python train.py --d_model=512 --n_experts=32 --d_shared_expert=0 --activation="swiglu" --router_score="sigmoid" --balance_loss=0.000931 --init_std_router=0.0188 --lr_router=0.000455 --norm_eps=1e-05 --lr=0.00179 --beta1=0.95 --train_tokens=689100000
Below are experts of layer 10 (counted from 0) of a mixture-of-experts language model. Rows are named router (the router's row for the expert), gate (a neuron's input weights, with its number), up (a neuron's input weights, with its number) and show model dimensions 160-191. Each number is 128 + 24 x the weight over its row's rms, rounded and kept within 0 to 255.
Before each expert's rows: a language model's description of what the expert responds to. This comes from a sample of Wikipedia text that the model never trained on.

# expert 22
It responds to: Conjunctions and relative words opening new clauses, e.g. when, where, while, after, but, because, which, plus commas after introductory phrases.
router [190 141 118 101 152 164 124 144 158 150 146  75 119  84 135 134 129 184 141 119 127 115 130 125 113 121 141 108 107 117 117 128]
gate0 [192 122 102 122 130 157 118 124 139 124 124 110 122 123 127 146 136 160  81 160 151 170 156 111 126 102  59 123 154  97 128 155]
up0 [ 77 125 144 153 140  98 133 111  83  96 120 115 155 151 124 148 123 129 141  97 149 114  85 172 146 151 131  88 143 127 108  88]
gate1 [ 68 117 136 129  95 141 111 189 130 116 132 131 152  99 141  86 193 144 123 123  87 115 127 169 116 148 133 110 120 120 154 129]
up1 [140 123 164 135 144 123 163 129 110 132 147 114  78 146  88 144 111 116 113 177 154 129 160 100 132 120 149 124 109 134 176 136]
gate2 [109 135 177 109 138 117 123 168 144 125 144 178 143  87 115  96 141 154  94 103 140 118 136 154 112 166  98 116 111 138 141 126]
up2 [114 146  79 141 124 110 168  91 110 118 172 105 130 140 136 104 134  91 171 126  96 157 120 197 152 103 152 163 135 130 113 108]
gate3 [117 112 128 170 114 131 109 128 179 132 132 111 143 124 101 132 106 142 109  91 154 140 136 119 116 115 101 118 102 129 129 181]
up3 [100 147 119 168 161 117 145 159 146 114 142 176  91 150 115 150 131  80 169  98  89 159 141 161 108 123 155 111 107 122 112 116]
gate4 [108  96 156 132 147 115 172 140 142 172 143  88 145 130  85 123 170 138 136  78 127 134 127 148 124 100 139  72  80 110 134 138]
up4 [ 99 133 133 121 152 131 126 116 160 113 133  84 113 108 137 150 117 138 121 108 148 111 154  91 108 128 136 123  99 113 136 156]
gate5 [141 118  80 123 133 154 109 133 129 102 167  98 125  95 109 148 128 106 130 155 105 112 129 136 136 127 153 105 112 116 105 154]
up5 [113 180 160 138 144 125 129 148 134 140  99 143 102 124 132 110 146 104  99 155 118 101 146 143 118 111 150 188 111 122 129 136]
gate6 [139 122 139 108 106 124  64 114 135 129 164 117 158 163 112 110 145 148 125 100 120 122 142  96 142 114 140  76 124 147 149  94]
up6 [116  90 144 154 159 125 155 173 131  92 149 129 102 134 138 114  95  49  82 129 192 116 124 127 105 112  68 161 149  95 146 176]
gate7 [136  94 144 174 142  84 161 149 147 176 169 148 121  86 143 134 132 136 105 134 109 103 149 110 136 130 149 137 158 104 141 187]
up7 [116 101 100 148 137  61 117 165 127 167 151 154 116 101 122 189 101 169  99 157 128  94 176 102 114  89 150 139 155  96 160 162]
gate8 [110  90 120 125 106 127 123 100 121 150 106 166  71 146 138 177 123 139 118 131 148 102 142 133 123 150 102 118 121 140 107 109]
up8 [154 142 116 140 151 125 125 132 140 115 157 145 181 133 127 114 148 105 141 129 170 153 135  83 127 121 121 129 150  69 155 150]
gate9 [110 153 127  99 151  81 141 163 163 119 121  54 112 131  91 146 114 124 152 169 105 127 135 136 110 119 154 122 141 107 105 196]
up9 [111  58 131 132 120 152 124 109  90 155 162 192 152 124 149 141 167 138 110 115 117 126 116 180 116 155 113  88 189 148 126 134]
gate10 [ 98  72  95 121 143 125 109 143 129 129 142 112 106  88 160  84 116 145 141 138 141 178  91 115  96 142 137 157 148 127 134 122]
up10 [105  99  75 130 147 108 141 125 105 134 130  88  87 113 140 154  98 132 152 163 131 178 130 149 132 137 155 117 129 122 140 169]
gate11 [117 154 173 103 120 118  92 171 153 114 146 108 137 111  58 103  96  85  84 142  98 109 145 167 113 157 125  98 109 109 111 130]
up11 [ 96 129 103 181 126 171  47  66 116 113 125  89 105 116 143 105 120  97 185 125 127 173 132 123 101 100 123  85 137 108 138  99]
gate12 [ 90 107 141 171 132 170 108 131 127 119 114 142 107 111 128 140 143 168 138 128  88 158 133 133 127 111 111  63  82 130 111 136]
up12 [ 92 109 146 150 140 111 121  81 130 146 118 145 152  97 112 124 130 137 110 153 130 102 106 134 114 119 130 109  95 137 145 127]
gate13 [132 157 165  81 109  95 120 154 120 136 117  90 150 123 137 128  92 141 115 135 131 139 155 101 129 103 148  98 126 190 145 121]
up13 [152 134 172 113 168 104 132 136 129 153 115 128 157 114 165 147  97 184 129 158  97 153 158  98 124  73 146 121 110 154 155 132]
gate14 [102 154 130 109 168  69 139 147 127 136 160 105 141 120 108  94 135 119 162 144 119 136 134 132  90 145 114 119 129 143 185 117]
up14 [125 143 178 134 169 138 168 148 120  71  93 140 145 183 202 126 129 151 143 122 128 112 110 148 138 113 142 120 128 132  65 157]

# expert 14
It responds to: Periods inside initials, abbreviations and web addresses, and digits and percent signs in numbers, measurements and table statistics (J., e.g., 2.4 km).
router [180 116 145 140 116 147 144 105 126 134 153 120 105  96  94 138 138 168 100 107 124 133 122 161 100 156 143 156 119 156 140 152]
gate0 [108 142 138  94 135 122 106 138 111 150 133  96 135 124 152 116  96 137 142 142 173 119 125 159 146 159 146 173 162 193 122 131]
up0 [148 110 109 154 110 118 144 150 155 125 139  78 115 155 112 167 129 141 139 125  92 142 163 107 111 107 121 126  85  70 116 101]
gate1 [169  99 169 138 141 137 162 105  95 122 133 157 131 135  89 178 119 152 118 147 112 128 120 121 113 118 158  99 160 117 118 142]
up1 [170  83 166 126 122 130 161  94 126 117  98 162 104  91 113 169 122 156 149 162 101 130 150 130  86 131 136 103 144  98 104 130]
gate2 [139 145 131 171 131 133 132 117 133 146 103 110 100  88  94 125  92 172 140  80 189 119 128 106 153 113 142 122 100 119 118 111]
up2 [122 167 106 134 131 138 120 104 140 122 163 127  97 146 115 157  93 146 164 125 127 112 136 122 161 111 130 113 117 129 135 148]
gate3 [112 129 164 109 111 139  86 109 154 128 121 116 147 144 128 126 112 157  89  89 116 110 110 144 137 155 105 139 135 108 130 157]
up3 [156 107 138 118 170 144 112 151 147 108 112 136 117 145 173 123 103 127 115 168 147 154  74 145 135 132 157 137 133 123 123 112]
gate4 [161 150 120 125 148 135 144 120 170 137 142 152 161 100  91 206 152 104 158 154 139 126 126 141 149 127 139 133 106 147 139 135]
up4 [145 131 139 140 154  92 124 138 182 109 138 139 148  94 110 179 184  98 139 154 150 125 104 158 178 116 101 117 128 134 107 133]
gate5 [162 146 151 157 134 108 116 143 160 166  95  99 109 161  95 185 120 131 100 119 140 158 101 123  92 122 117 141 181 128 115 177]
up5 [137 149 175 130 113 143 163 123 120 117 181 111 150 134 157 138 115 149 151 137 150 164 132 135 128 159 172 135 144 165 141 123]
gate6 [165 188 130 130 104  87  75  98 134 112 130 145 113 103 114 160 138 118 135 102 161 142  83 164  99 143 177 147  62 103  71  90]
up6 [161 138 133 148 128 103  81 107 167 115 112 153 146 130 130 144 138 164 150  99 164 143 104 147  98 140 138 140  80 138 124 110]
gate7 [137 110 137 138  97  81 154 178 134 158 166 123 122 138 145 148 104  99 142  87 110 128 155 134 163 157 147 183 144 115 129 144]
up7 [141 100 107 123 118 144 120 116 145  81 118 116 125 122 129 129 122 105 137 116 143  93 139 137 121 135 103 165 134  74 131 168]
gate8 [103 136 121 156 117 138 101 116  92 143 142 149 140 109 131 113 162 120 132 112 126 159  99  96 123 134 150 115  95 154 147  84]
up8 [121 127 109 136 102 137 148 163  86 157 116 118 180  82 109 104 117 155 160 156 149 126  83 151 157 110  86 114 103 162 147 146]
gate9 [153 127 124 108 132  95 102 111 133 129  99 139  99 119 127 139 137 131 119 144 172 154 141 125 146 158 145 166 116 119 128 132]
up9 [171 134 130 139 150 114 107  97 124 158 101 137 100 123 119 174 149  90 151 117 165 121 128 142 105 164 148 132 152  82 124 116]
gate10 [136 122 174 134 126 190 163 131 132 164 147 122 118 109 107 154 127 127 118 117  97  93  95 182  75 127 134 129 111 113 103 147]
up10 [114 136 129 117 146 102 133 185 134  97  88 116 105 107 117 133 107 118 128 133 160 137 147  83 123 108 129 148 120 147 144 106]
gate11 [116 128 135 128 164 135 105 104 138 168  91 106  89 135 175 106 107  98 138 122 118 130 123 188 107 148 153 101  96 118 106 118]
up11 [118  95 125 144  78 144 145 111 125 181 123 125 115  74 148  81 135 153 138 139 106 158 138 173  81 154 133 132  79 157 125 140]
gate12 [ 97 121 120 133 120 161 185 143 108 163 119 142 103 159 179 168 155 104 138 142 135 114 112 132 137 128 127 117 123 135  89 138]
up12 [126 128 114 189  99 113 132 126 138 140 159 147 142 139 149 125 141  96 134 165 143 119 123 130 132 123 137 137 103 133 131 124]
gate13 [116 103 152 121 122 161 156 135 146 142 134 176 110 153 116 167 148 113 136 150 142 123 122 126 120 100  94 133 170 120 149 154]
up13 [151 171 101 144 111 117  96 120 110 112 143 117 133  97 148 107 146 142 132 108 147 143  93 143 142 154 162 140  97 147 143  87]
gate14 [ 94 113 140  82 141 133 127 153 125 120  99 108 131  99  98 144  83 181 154 136 123  98 143 113 116 129 150 101 173 146 121 154]
up14 [161 149 121 150 107 130  99  94 150 143 152 118 153 145 179 117 157  87  80  99 109 164 134 110 126 133  67 153 156  77 161 137]

# expert 5
It responds to: Sentence-final periods and quote-periods before paragraph breaks, heading markers like == and ===, and closing pipes ending table rows.
router [160 150 110 140 156 173 168 125 126 117 135 101 120 119 115 122 105 157 131  97 113 121 150 123  99 123 130 129 118 118 139 153]
gate0 [109 136 150 119  99 143 145 173 117 166 163 147 133 129 141  68 104 124  92 133 135 135 110 139 102 147 151 119 112 178 145 127]
up0 [197 145 114 143 173 151 179 151 101 142 115 105 105 151 136 123 143 123 134 125 128  83 145 201 132 113 146 112 104 128 149  93]
gate1 [128 122 141 128 126 132 105 115 123 160 107 130  75  77 149 105 108 139 105 134 131 123 160  90  84  85 160 130 117 166 108 161]
up1 [134 103  97 155  94 148 157 143 135 124 118 127 156 164  98 166 152 110 145 130 146 112 106 155 149 107 107 166 130 125 157 117]
gate2 [155  94  79 175  80 119 129 131 151 150 132 131 124 144 122 120 113 126 166 111 115  78 154 121  97 134 149 145 140 114 129 125]
up2 [151  91 115 167  82  97 126  98 158 132 130 137 145 135 123 108 112 138 174 103 104  88 152 134 120 103 181 150 141 132 151 101]
gate3 [154 120  61 121 161 130 143 118 109 112 133 127 119 118 151 125 112 141 145  94 102 107 140 140 128 135  68 107 131 125 110 164]
up3 [102 131 177 123 138 134 132 125 110 132 122 111 126 139 111 184 125 126 187 124 104 170 102 143 156 108 149 138 134 109 132 111]
gate4 [169 122  99 105 106 114 125 101 150 118 137 108 134 101  94 169 153 163 104 121 109 166 123 135 132 151 140 118 124  93 125 144]
up4 [134 126 119 175  86 141 100 167  97  85 150 132 123 111 156 113 142 129 137 110 134 113 118 153 168 148 167 141 142 102  91 142]
gate5 [126 157 160 167 131  94 115 172  87 128 106 114 133 143 128 117 151 113 125 149 162 112 140 154 134 137 109  91 117 108  89 161]
up5 [107 129 139 145 125 148 156 121  95 117 135 146  95 136 132 118 146 129 103 167 152 123 144 133 143 134 114  98  93 124 138 159]
gate6 [119 124 102 132 111 156 167  69 110 182 121 123 153 138  94 146 175 106 129 114 111 127 159 138 101  90 107  88 138  74 108 104]
up6 [143 142 107 128 147 153 119  97 107 103 167 130 108 140 119 135  89 154 140 126 133 118 165 121  98 118 128 110  76 132  62 104]
gate7 [113 127 143 123 149 104 141 145 134 127 137 147 129  87 122 150 143  97 103 133 140 130 130 143 112 129 148 131 121  99 134 123]
up7 [125 108 135 127 111 137 127  84 127 101 135 130 109 168 147 148 119 121 130 100 156 153 132 119 124 195 144 114 112 104 112 109]
gate8 [128 148 198 151 109 111  90 164 109 148 146  98 148 114 115 131 115 147 145  95 104 155  86 120 114 117 101 134 141 141 140  89]
up8 [126 143  92 150 138  73 155 103 130  95 115 147 139 119 146 119 161 126 101 148  96 116 172 127 138  86 203 149 114 147 127 154]
gate9 [138 125 131  78  88 127 110  87 112 135 125 146 134 138 105 162  86 127 178  99 105 134 141 124 148 114 125 125 114 110 117 136]
up9 [126 130 112 141 115 172 138 155 115 116 109 122 100 117 146 124  95 137 111 115 136 140 119 104 118  86 115 162 158 110 125 137]
gate10 [149 152 136 174 126 106 122 118 143 104 145 146 105 100 112 127 132 109 187  84 138 120 142 176 125 115 138 127 102 128 111 129]
up10 [151 128 166 127 136  82 120 151 146 108 144 182 108 134 136 130 134  99 152 107 152  87 112 179 133 101 146 132 120 178 128 124]
gate11 [112 127 121 150 133  95 135 104 135 127 145 142 145 116 182  93 106 109 173 150 112 158 114 147  97 163 150 128 139 115  95 179]
up11 [131 109 125 139 142 135 154 132 148 106 135 116 133 108 162 104 119 116 142 153 145 129 128 158 104 154 183 148 121  98  97 133]
gate12 [153 117 167 135 124 164  73 126 121 116 149 101 136 129 162 115 116 125  72 119 152 119 129 148 127 124 172 174 149 102 154 117]
up12 [139 116 158 150 126 186  79 115 116 111 140 112 144 142 166 120 107 106  86 133 124 108 134 144 119 115 156 157 164 102 147  97]
gate13 [136 107 150 127 130 164 129 156 100 120  96  87 133 109 111 102 103 134 113 118 131  94 103 116 122 130 115 132 155 101 158 145]
up13 [154 148 148 131 167 125 103 178  93 109 126 130 131 129 119 103 125 140 116 136 159 128 142 140 118 156 138 112 145 100 172 125]
gate14 [104  98 162 105 123 118 137 134 170 127 111 139 102  90 112 128 127 132 135 154 155 117 119 119 129 187  93 123 167 105 160 107]
up14 [108 132 122 161 121 129 166 185 130 153 117 167  95 135 121 111  95 146  97 155 110 140  86 113 116 118 144 166  82 107 147 164]